{
  "d_model": 256,
  "n_experts": 64,
  "d_expert": 32,
  "d_shared_expert": 0,
  "activation": "swiglu",
  "router_score": "sigmoid",
  "normalize_top_k": true,
  "norm": "rmsnorm",
  "norm_eps": 1e-05,
  "tie_embeddings": false,
  "beta1": 0.9,
  "dataset": "wikipedia_en"
}
Below are experts of layer 5 (counted from 0) of a mixture-of-experts language model. Rows are named router (the router's row for the expert) and show model dimensions 128-255. Each number is 500 + 40 x the weight over its row's rms, rounded and kept within 0 to 999. Numbers have three digits each.
After each expert's rows: a language model's description of what the expert responds to. This comes from a sample of Wikipedia text that the model never trained on.

# expert 55
router:563513438519542491471524477531491492467521505479514516526546385538567500500440478533556482573491499501549452537455486559584437462478520522461472528478529527443530490531454498537438512580505563385387478521526418466461497532452514545487448468511477431532488494494492487493488436501617469475435460483481554550460482529523493534492504470516485421520472486544572512500507468538429518520493
It responds to: Subject pronouns starting clauses after periods, commas or time phrases, such as it, he, they, who, this, which, before a verb.

# expert 6
router:539522476520527507546462463466502464494500538482571480487499457462519537498442487485392454465477432581500506465430469506530504523514496464446472500485413485540462406463488497533475504463452544510522481492437517511518493492545431412534477476412484481479522565459502534464534466482526548450519481466446463558486443473470534433491513529453505492486536587491475436492490539524517508460506
It responds to: Articles and determiners starting a noun phrase, mostly after of, in, to, with: the, a, an, this, several.

# expert 32
router:484503548479453529537515522474522474478471556492548474496485577391398480449427568512469548461465576524494537594535444482519453538512542453441498539451497518497409483510456514487520571490442518509530482504429509433460562515542524493454449451537519496516534464472496493515451468508565469492496497529493499537489471552508499501533430495490481506441445520567527532451371447532502495481426
It responds to: Determiners, adverbs and function words in running prose, such as also, most, both, many, such, and the suffix ly in newly.

# expert 60
router:475418523498483528493472545481492464419511523509492546556536524482542536524506584452464511544575538472495435506551472570425599418483452468456511457514539505531503488473496472492536428477473489514491546500508458456525489540455473467518552461589498515406446581494532435488486511544567526546488420471532540500500502483499572560485517434517493493426523423515567512457581529493519544562485
It responds to: Lone space tokens in empty table cells and coordinates, and single letters or word pieces inside foreign names like Qutb.

# expert 46
router:485451544536475482532571558463496527438522543480460510511513537511417520503453542519460503494547485443499501546482564537468552507500531521497456531468393510491425549486469484508544568489456449530465558498510485495531492433492521522447478547517402493457549511449500599466451479435445541509517444483526522539509558578454520506508495537473440493520541598552546466494508509524573470563554
It responds to: Pipe separators inside dense numeric statistics tables, especially after zeros or dashes, plus semicolon-ended numbers and ==== heading marks.

# expert 2
router:452492591533467491515601527506414572455486523569461467601558479465479552474496548525419532545504473468447535501518507481459512502480481492457428491505456435468458479460518472509538535544552411537480624494494462485491523532470447518485536545516462509582475457454545487513490512482500520580509506512495520516508536481478512460507498490514498437518580538527485472464508523535441485482539
It responds to: Nouns of time and quantity after numbers or articles, mostly years, year, days, hours, months, as in two hours, 60 years.

# expert 31
router:455492529456545480575463549459522507489491518492468500504480453555457540486520530490482498487480523581498554511546559597461583455514469428552497504456471472425432421441516518468540536497438498471407547519522475473466465506440487456492502443514503534482490504490521543409481589518522523484500555471480515452448581503474484486436486447503436506456496479489539483473426482540466466518514
It responds to: Bare spaces, small numerals in stats tables such as 0, 1, 2, and bytes of Chinese, Thai, Cyrillic or other non-Latin scripts.

# expert 21
router:540520467549473482518494455482485499428492516561513522468494517491514547461463529540528512473463518470417423566463478493489541482523493481525503528586470434538500520486463508594518468453438524491475566523493475475550474488483478480506495408494525526511524486445561470472472573492462540464487523508473414469457542508463506480446540462528511438597502446500559456430538486506477482548489
It responds to: Small numbers and day-of-month numbers in tables, dates and scores, such as May 17, two, 4, 0–0.

# expert 41
router:421490561501443422471528533456511526472456443524412575515489582493504585505525558442598516464456427522506545495470455517458559476467569462471505573470453476530481549510485512526538500551477451606460532565524497434485498471494599470554561506518503523535504525536581473481447473502585543516527465453480434514532545510492496471456464457425525504479508542521519478468536560524488456455499
It responds to: Sentence-final periods, closing quote-plus-period, heading == markers, colons, and connectors like by, with, where, because.

# expert 51
router:552494585523486499530508404468484461510489504474453554557469503458514502495451485476477454487427445452526490489532489539506498505523457504524469536517500444531489494502477500558526508486510518529466585473552495490531587497481450566459465456495541526550503446485516497426528453510534431505513576490514480530487565575482523515500584461492469477473516437508509554438531477462461482474482
It responds to: Markup at the start of a line, such as table-row pipes, list dashes, heading equals signs, and colons.

# expert 44
router:442539458507503538551466441450547472554562523538543496397488568540459502534537559565485501497459498472472476449459509394565539488540490491468475568526403465546498506502458485489460521448501473571485502476527475529537576489500483577452486509473499528447585472489515435444530543448491466502545554565492513463473544544480528445497544471551562506518511447516469558458460516505523521436472
It responds to: Colons after infobox and taxonomy field names such as Order:, Area served:, plus line breaks before headings, table rows or lists.

# expert 45
router:514526476481500546506515575457500466531450494528415494493571555544487481588473524517450520472455505488439515459547498567571492448480520563476451550427548464508485467585464472522573550531496479512503526514551463475534501572539455439488438501507453477518491539505523609582428540511505506542453516435531481479520504488516509515479392514559520496422518477527516470474454554518448429601433
It responds to: Four-digit years after in, a pipe or a date, in tables, biographies and lists, such as 2011, 1887, 1973.

# expert 27
router:497528516435556488539545484453500506509498464454413506523521529486524510474477511442514582526476475447499485548432433519415462543427446529486556551448453505485502515553462455492490593500476506532487475491530487434497546501496556545478512457515481614476470523480535463454481477505555466518487556498489491528564482407488545477521528450590403491502459534531546436470449409531482488492524
It responds to: Head nouns closing a noun phrase, often after the or his, such as team, season, series, groups, facilities, plural s.

# expert 9
router:451515484500425536525554463503393470412486562493427496505525527531488537459439509469504468506495480489519439526498533569432541508558547483478439483447411444527499548462460453570537523449484505476505550473554453509538524481478515483500488500424401501452560479522477546449453477487426488482485482464418527549471484558445483527503464487459450450487503550581532481481521506481440478528495
It responds to: Pipe separators between cells inside table rows, especially after numbers, names or dates in sports and statistics tables.

# expert 10
router:536512544553529502489546480545494560584509564507568511519517513474459485462433526482484541527439566562545489481467527441598478510568527509501472524457485522531523486419483581611512544509525506500515481442496489489542522492506554576500484573515482451495520522483446525598525516523465543561494525472456456532444524458498507475459492457414537445480539529502494464482483484554525506526443
It responds to: Word-internal pieces of verbs and nouns, often followed by a suffix, such as af-fect-ed, ad-vert-ise, parano-id, help, access.

# expert 35
router:539470529521534524529532511490541523535494492523450441480469483422562470480524483441514535481422553529542586506492476492446463543539475482442423488493481476497496454522506493532572522432476451523503548494513451498530483498451538504456462479479494520491588490517450536468546493426487392466549526470487501525521472514522574481419491538493538525523550485507469468432486541497496435524462
It responds to: Inner or final pieces of foreign names and words, such as Sala-man-ca, Aja-y, Za-dar, nego-ti-ation, plus some was, and, near.

# expert 7
router:479478542492555519464544473584606479454534433520518525575530541503482513460441487523508540538514562534525599484587523514462506416475458476509494521471595446461572453467457580428443507487485513478579524495520490529458571539501503471436510533449464488541536518512455482521560508469515459412508442487575489456438497560522496543526539462534438501491516516543553487493509504446600461547477
It responds to: Auxiliary and copular verbs after a subject, such as was, is, had, would, plus some and, to, with in narrative prose.

# expert 24
router:488557504539608498499623490527523504521518472480469523527596498555530518548403485476603506531550449547471522537483546589529498494536533525533461465429586548510456540462445416549532509563552513408493480541547500471566485509530553449517530522507549525503507536514451453459495482502502499519555507483485534450429514534475495491482479479509476521515467561481481502555467409535486546467421
It responds to: Place-name words after a first word like New, United or Pacific (York, States, Coast), plus English place names and towns.

# expert 26
router:431455508545462514535497518501448444430488518481512445431489508553532556465539547511450523523434472481422497533534539573494524524467515484507461566563499483466490415508476526445612544528494446518473569539523488499525525449462470487536488485593418531520512600481547512459447490451524531468620453442559519488437505517554498508532515469555474430467518524517537424526486536513476488464419
It responds to: Word pieces after hyphens or pipes, like Kar-leung and seven-element, plus infobox and table labels such as Genus, Preceding, Apps, medalist.

# expert 8
router:485499476427453436434545493444448439507448476540536514548446496457530504547551493495508488450546513466579512473461449442541545531476449548515531531602438486522475516512508507426448486524561513563525497503518557486481497454521524452460537541549591566463494511480548515509504475462426461525447568482513446521629509538525453528520456597562482528509447490503422526520504495375521519463460
It responds to: Given names and name particles opening a person or place name, often in tables or lists, such as Mario, van, de, Mount.

# expert 29
router:614558548498458453480518452490433528505439482535551477411515474490461556540463519523417468522482432489466493498540534508528492532529500447517455437509424432497531474528517533548492538511537476534464487542506473446517513484514460572501517550450449532511494530442530529497501489509553519521512582500520528556436452505453554499515477490506531488482518513531452496473559460572437514472489
It responds to: Abstract nouns right after a, the or his, often followed by of, such as part of, continuation of, reputation, absence, death.

# expert 12
router:503476488503527500546578509522563536578519506489464556565476517488506482539474550507585533520484474527544474505551510559516434518512589524477464484455477519458504503512522508523520510587486482457560472562492571540582441511522587500447516484437519514491510492532471457567521599466562498500521537478483534467463478510536471480503539485496480472456525519486435472617520453526497509470510
It responds to: Final word or piece of multiword proper names of organizations, places or people, such as Foundation, Festival, Creek, -sson.

# expert 11
router:561553470560491483479437529499470496497402537510419490444529498498503516507496527474414488531469449503526481541545561572480487445458503500494510572449524521498439520532444493520475520591481436406449508526482464515515475532470539544472456555561443451497516564462481540509496486541606498537567531540481517489490512485500499508481520513447444472471523463556494492508478443523486462503482
It responds to: Month names in dates, mostly in tables, lists and timelines, such as November 14, 25 April 1993, since November 2023.

# expert 25
router:475519427433477517573540554510512438527443524595553472553492501546528544519544482534587534523442524473529535533496495487518497493423566525538510510500468449435525465461473440490505503506505527535420459572547519554515536534498474498534570479455558457505501437532488466459365494487527465486547595550449500525491502529461559539471501500382534455504570572502498490482477580484477490488521
It responds to: Endings of foreign names and places and of taxon words, such as ia, idae, Qamishli, Pambansa, plus heading == marks and species descriptions.

# expert 39
router:527542534488463453474523505546532469501429469495502494498465576469396509555482454430546576537531456482493476530507557479417488498481495517484457510560477508506519385552479534511503517512558466502463495512497539504477460467540554540516478501537437589478514579506533471490505494509471450522545518510520527579533557501523518474526511577499519492531479457546480484487509517505493449480488
It responds to: Nouns naming a person's role, office or relation, often before of, such as member, coach, grandson, goalkeeper, politician.

# expert 48
router:538519485469509568532491499556487533497593488512501530510520512507456477533461462439453535524529557567425454531443439489594482488463449524409481464518462518524442506543449453546415526482429521510525468518391509488508516500493473496505511476532442496485448571466468487485475433533547540512544449477450502587491445525478530407515440469499482514489477605480444427482487526524493543454476
It responds to: The word of in phrases like Republic of or most of, and the after verbs and prepositions in narrative prose.

# expert 62
router:487434533467495502500489491489435493482485499498468536450495532526490511548434469489475466482511475467518522468517517456463476434470497469448386570511549493432488560450454436575457543527475465517428522575464445497464527405422495548527497526468460511501453572472516595498490557455469547487459527489435466587492525503514518382479571436512427451481476490482510425469441481550538516496453
It responds to: Short consonant fragments inside rare words or LaTeX like mathbf and frac, often in species taxonomy lists, such as Polyommatinae, Prodromus.

# expert 3
router:539503462471459478488559457548544488493413530505437484495497547521527445435525529519498578498475499450430516560554515502462531427547548468524470504496407451524459535534561495527523525506550447546500536576525491408512517478470453494507533475500457514473491480487558504452512534435512562576493502455581472407481524522467537479462487479456461478421565477479538490425531500510410438608526
It responds to: Possessive words and possessive 's after names or nouns, often in biographies, such as his, their, its, Gogarty's.

# expert 52
router:519449507494551494447510508493549512481560497531487509480430522544489493493510568564468534522495438468558470480444414463467469479447491538508480473435599495540547489455513449549546515472484542557452515502544461537475490530473528516502514518526516507504607441478439533433488552506450594484526452488478493457496544554479475531497494446469481499478518510425503533486571484516586472531403
It responds to: Main verbs after a subject or auxiliary in narrative prose, such as published, founded, enrolled, won, became, released.

# expert 33
router:533513470579448435485524480527447451467442516474540498484563461472566519546508531477500491601560470499524475495461498500485537542465481452451469501525569465410476541502552485471513516572503492373509426501549476519512464461481548628452520464580599533445468493533509453443466510490535517570521446460516570548528539487485534486515518482475465501510469511467549468536475547469425477506524
It responds to: Country, nationality and region names, often after the, of or in, such as France, China, United States, Dorset.

# expert 20
router:537467554484524489609479525499443542424526500575603536521525448489499525510529463464403510571500531499439527516539469572488528592493572460590481504551515424527539498529500483555504520536452481525518500538521459452451497496421626518480462494505516505461550585511531459467530487498477483522444537423529550530456502474478540479473485491485476493512565406491538465507494465546423509468457
It responds to: Commas and coordinating words joining clauses or list items, such as and, or, but, while, and commas after dates or names.

# expert 36
router:539503545477531430581425560594515493496483552560619549473515455457473489546489491435447491460436540487425546510502448535382508589461603535483514476529487480522518506517496487515437462510461470513514505551545480458505477476461552464518466531502447472486554531470530469532520542552437538487498542454482514582490495444518496496495499528443443459524504507460514524485506411515462503472501
It responds to: Commas after a noun or date day, closing parentheses, semicolons and colons ending a list item or clause.

# expert 50
router:433457539490486493489489492463443498458463449481521546535505508464458528486518490516515472400469400466513468444462465457495473489473552481558537511370490503534459488431525470457500431415465535540547488577407494469486508452508496463492446485521501475543504452507515551521480522527451542438476409457434520497487472477485523545450554475495443514487534506521511521454468503484477490545498
It responds to: Syllable pieces inside foreign or unusual proper names, such as Conbhairean, Montreuil, Rutland, plus table pipes and dividers.

# expert 63
router:494491469515470497519483457429506489433499510526574499482460527551502515453494444460464512492493462502529548554570562532446572570463503482482512533517547438517511562479455565531490517523478490553478483514530494503481560508485500576559453541506506474494521505490502544475462486433548503523538581544444494487557525518501534489488515516539474443449482603473491464552452510506443489525521
It responds to: First word of a sentence, quotation or table cell, mostly prepositions such as In, On, At, For.

# expert 37
router:508489536515458504557503520484455481453473565522435486563524513532531544515477568488413484497471478502508527554562519485495541494501552457439486555501458478541464481497505488512582530503447389508459544532522465482481490469416497538426553533536443509486499542471541520461436513485501554561532514479459473536496525536423517454437510431489446458478500541470549441440468491561484444533491
It responds to: Content nouns and word pieces such as medalist, evidence, novel, plus units and values in tables like m, Total, 2:55.

# expert 49
router:507460477482527487503470506475480442504467573482431602434531539503462569474470502563481490508492470520454545454536465504588570462542543446499553516485554509513475592468508502490507485541549551467400475511491490410510510529494505494545483514526537502471526561511510491518461467485442477537461514490497592543553526469466547532462555497463570499522483514502548492481445538474457579465514
It responds to: Prepositions opening a noun phrase after verbs or nouns, such as in, of, as, including, during, from, in known as or sold as.

# expert 40
router:442486556450482520448534470542515478530534496521559446541501498472502495514496492502505521521504567500522551538590490454416477473549549500491501566539467450556571562546480490532416502595464533477523537533568485468497454481499568497524460502475476512480527564489422557447480438483424597512483523436464446449453471441510518534434475493530531516544584453457526489488494500515496472430436
It responds to: List-joining words and punctuation such as and, commas, &, /, or, vs, and "as" linking actors to roles in cast lists.

# expert 43
router:463452521528492467572464482465553526506546553507449489567456542413499512481595544468468501427495511493469539539540509504498449523505473515522503489492468506445434561499532522503531533498518445501472503469541510438448444478487475506475586499571488532483468528460541499539448422506548580530539550549501451561498511500457497466502507501473498554447444555547513547480583499535538538498476
It responds to: List-leading hyphens, the prefix piece re in discretion or ensnare, the word of, the particle de, and dash-like separators.

# expert 28
router:484456483496476522466547502539522511506453442529546482522567470474591481470546498543469473511504478511467511480523505526429526529474528486451456442484465485530533440443557506444527510531458442535542556488510488476479507529552445493501493572452485522430457510523513539465516461524495458486458497455465509540453448529503517476460513477487481498509512528490504377514513478593472452537505
It responds to: Articles, possessives and copulas opening a noun phrase in running prose, such as a, the, his, their, was, became.

# expert 5
router:451541527477459482490480542514517515521485513442470539568546505489546481525519513492507568507501520532492471502555538465471433499505513515450480517494362449598457486478521507432492519527439499492553536519528530506533443479434496498432446474519465471522481466431474532496542557582529506500553496441501503578464556512496501436514485461495485425522518435508527474454533509574460405552482
It responds to: Closing brackets, slashes, asterisks, braces and pipes in tables, phonetic transcriptions and formulas, such as and/or, [ɔu]/, Prison).

# expert 38
router:438500489505473577493443504609563495483569481521480480490485524550529456424504457560468485492486618438448557484474443460581559475547459487537480553466447514495502469506528494463502475454475489553498491423424544549431556472484407499572459507469428519475474463493496533486557514534457455460499421538475596505509484445488500540535533496458600551532521475534541514480525504551513549472560
It responds to: Line breaks ending table header rows or paragraphs before section headings, plus opening parentheses and heading markers like == and ===.

# expert 14
router:511505483528468448536483498465488428523500503543496578410471464490456608501473467445481497536505459543497457529471553531496508448531491473492497552462512502601521504487466451500525525528496521560489526438552513562503433539490488527443469577486510520430490502477562480481492448488496509479379505520480510459467531524469592530526522427482506515477500579475595526447527465450492573505478
It responds to: Final suffix pieces that complete a word, such as ing, ation, s, ed, ship, plus closing parentheses, as in stockpiling, figures.

# expert 15
router:521504539538460531499409473471469561483502456541524524575529525510509542533512538481472462424506449442483467513532469486476443523480506508486522475467469516460478460538445537423516525434457494502486484517476492540460511459488528480447505527499500413461590455500564464465503537477485474576570524497530532486533563509462495523533456462532496530503505432498511520498487550478444451496473
It responds to: Pieces inside foreign or unusual names and words, plus apostrophes and opening quotes, such as Kånkens, Ivanhoé, mezzo.

# expert 16
router:512454522511472455538566447474473532530570500530594433502492538460472450515523457494497538567550443505528403511533570513493478529472555489524528518478547479472551455521505524494460556453590545507512489538467477501570449565573512536449566418480499461458372568489493484496432508516551495529550554493505479494470482482509474488526490559550457510533449458505416507556478506505473487507558
It responds to: Common nouns naming the subject after an article or adjective, such as film, album, game, city, band, work.

# expert 57
router:527587497497461468579442455474526476459477439507510461504514553451454467555536496532517488495472458414496577500531545542501619514501512508439449416548456446506568457547552481506455464505579499509498591545532452476500534466436450462525529459530467483464435502471507463483490475475483534506515565493475470518423531520490490524455505465458509403477466502535558540439521459547434480480489
It responds to: Adjectives and ordinals right after the, such as main, largest, same, past, following, 37th, former.

# expert 54
router:441514587563458526497429521510518504465463467484452520525577526570547559523501559499479519478448515469497500527498546510444539511482555476510465527447467482500507550479467523562531548530491488547476571500515494413443529488459568477479550587533549509508454514480541463512541538531556559480525550481490519489498498461537491413511433506493512509476541537495504464490538567494532533500552
It responds to: Sentence-ending periods, periods after initials like S. or m., and = or == marks that close article or section headings.

# expert 1
router:548495541523424495541496539461450507444441561509480510521510506473478512442481463499493542545433477517437573496577524465522518518535490530443468443481548423475449425561516562502581498562509429502477537452486504506467536517415501456518542522515486468467502406547550573472498545520551561494490502537482419437512571430424457514490485539513408501488497557518509490497508495582499472529457
It responds to: Tokens inside structured layouts such as coordinates (′, ″, N/W), table separator rows like |---|, section headings and infobox fields.

# expert 56
router:502492536499403468523485507487402493483477546515440477571504461580440504539542468504455522407475555468491464512531564450487500480505461505532527492478509489582453465474526510511563458523489435512499554517490472513473527453523507506466518566521551441549544485535460527467554483536485514533457532501470428438455529533478512477503403511536470487610481507542449498551478578528523520536568
It responds to: Byte pieces of Korean, Chinese, Thai and Japanese characters, plus place-name starts like New in New Zealand and United.

# expert 19
router:494562498517506457603472474542449490570444538452494490499568459523493524547500496460540468570476516499482506496412448516531445497533489479426492459517531608442460513518453459526546535570486493449496510514536462487544371546514485490441555492479484496523484419466506541473449448376479532442546553526490482575475497529522505467510440527486487484486526434399500493533509490512486477520516
It responds to: Word-final pieces and digits in foreign names, acronyms, song titles and numeric table cells, such as Asha, SOHC, 2013.

# expert 17
router:496517518450533503444624513499519504501554535474507502530554434479578514566457505492505488467509507540544537528487450489557524514517518515478466518435543501550397542444473555510480426557480501449526502473577528557521528441491506430485505540432555524507607526469536523484485404485476478503509505506461526433504475485475574445474497465492536526513555469492491478474531519408500483487480
It responds to: Given names, surnames and place-name pieces, often the second part of a name, such as William Howard Taft, St. George, New Westminster.

# expert 0
router:517496529463510590484460523469543508439455536485483512514503548557544538434451535481490568491504500516526478507570552463521489520515540462549487516489459471486454434556513472485532512466459469499437528511540514505457509514453463513449522542548480493505507454486542539470467527466507549535537532494435466509474523476474543493464507465502497484409530522523499489489507440623482455517408
It responds to: Line breaks, opening parentheses and quotes in lists and stat tables, plus table headers like Total, Released, Length, Coordinates.

# expert 18
router:504529538501598519539455558419453420473494434457455589437483464531452518509548564499514540486493440477438459455514439504547528510503574439520499471453552476497501539525487424501501560432490517581524510544519499555479537564446526499491443505529509460559551542564583534527446546507502531527528439429536508479504511543509494444480417453484578472454568474552499470443499587456462455495454
It responds to: Sentence-final periods, that after verbs like ruled or concluded, but, where, when, and years ending a date phrase.

# expert 61
router:493490484509477556502462552456449546433455517501489538529482530479490490566543494496485435398497495480543526496450472476474490583523480445500534482439528529535548555491493541384510466506467497544485516498448473525517511529520476542487498506498497474460505500519487545572479454467470549519522462415476481490618512507459454470526550504523439541432530507520486540532427594553499469516515
It responds to: First pieces of proper names and place names, such as San, Al, La, St, Ta, often splitting foreign or rare words.

# expert 4
router:581480541492493454433439473554468490515445448538429542496478487477460550411473475469538516549462412473520549568538433505502470549496502533475455498561507468519497511481453521552567564578527485543473559476541498462507489454470504546489518525505528474556466444542451486510521472499542512518514470516516520513455503570463498558522534450527428519469498434467450482431478518523456464417486
It responds to: Line-initial dashes in infobox-style field lists, table pipes, section "==" markers, and capitalized heading words like United, World, Best.

# expert 30
router:455515510514481496523584529493426522442446553529528476501494500477464561423497513469510494524543485478504514560475491516373488533523541481428493520463389466533474576512469505485552540474444465517464525526556457531540527477529516498499500540525408441433519532493506543465475489481467544517492451526452494526452535557416496499480487471447418503485507623537552437444531535507473456542507
It responds to: Pipe characters between table cells, markdown divider rows, and semicolons separating numbers or names in sports and results lists.

# expert 34
router:476463510542505436516467486470510489478508558509471456466504524465501511410480572500533508526452510567457459541525582484435574518496539425502484446544499499469525478466439492569541454479480494455528506492506461494474454497469483496458528495479506543536548425461572531478463539463485530497513450530478502435508491507472523381536526424535480450494482537481570502441525427515432480506503
It responds to: Standalone numerals, mostly in sports and statistics tables between pipes, such as 0, 3, 142, 287, and pieces of long numbers.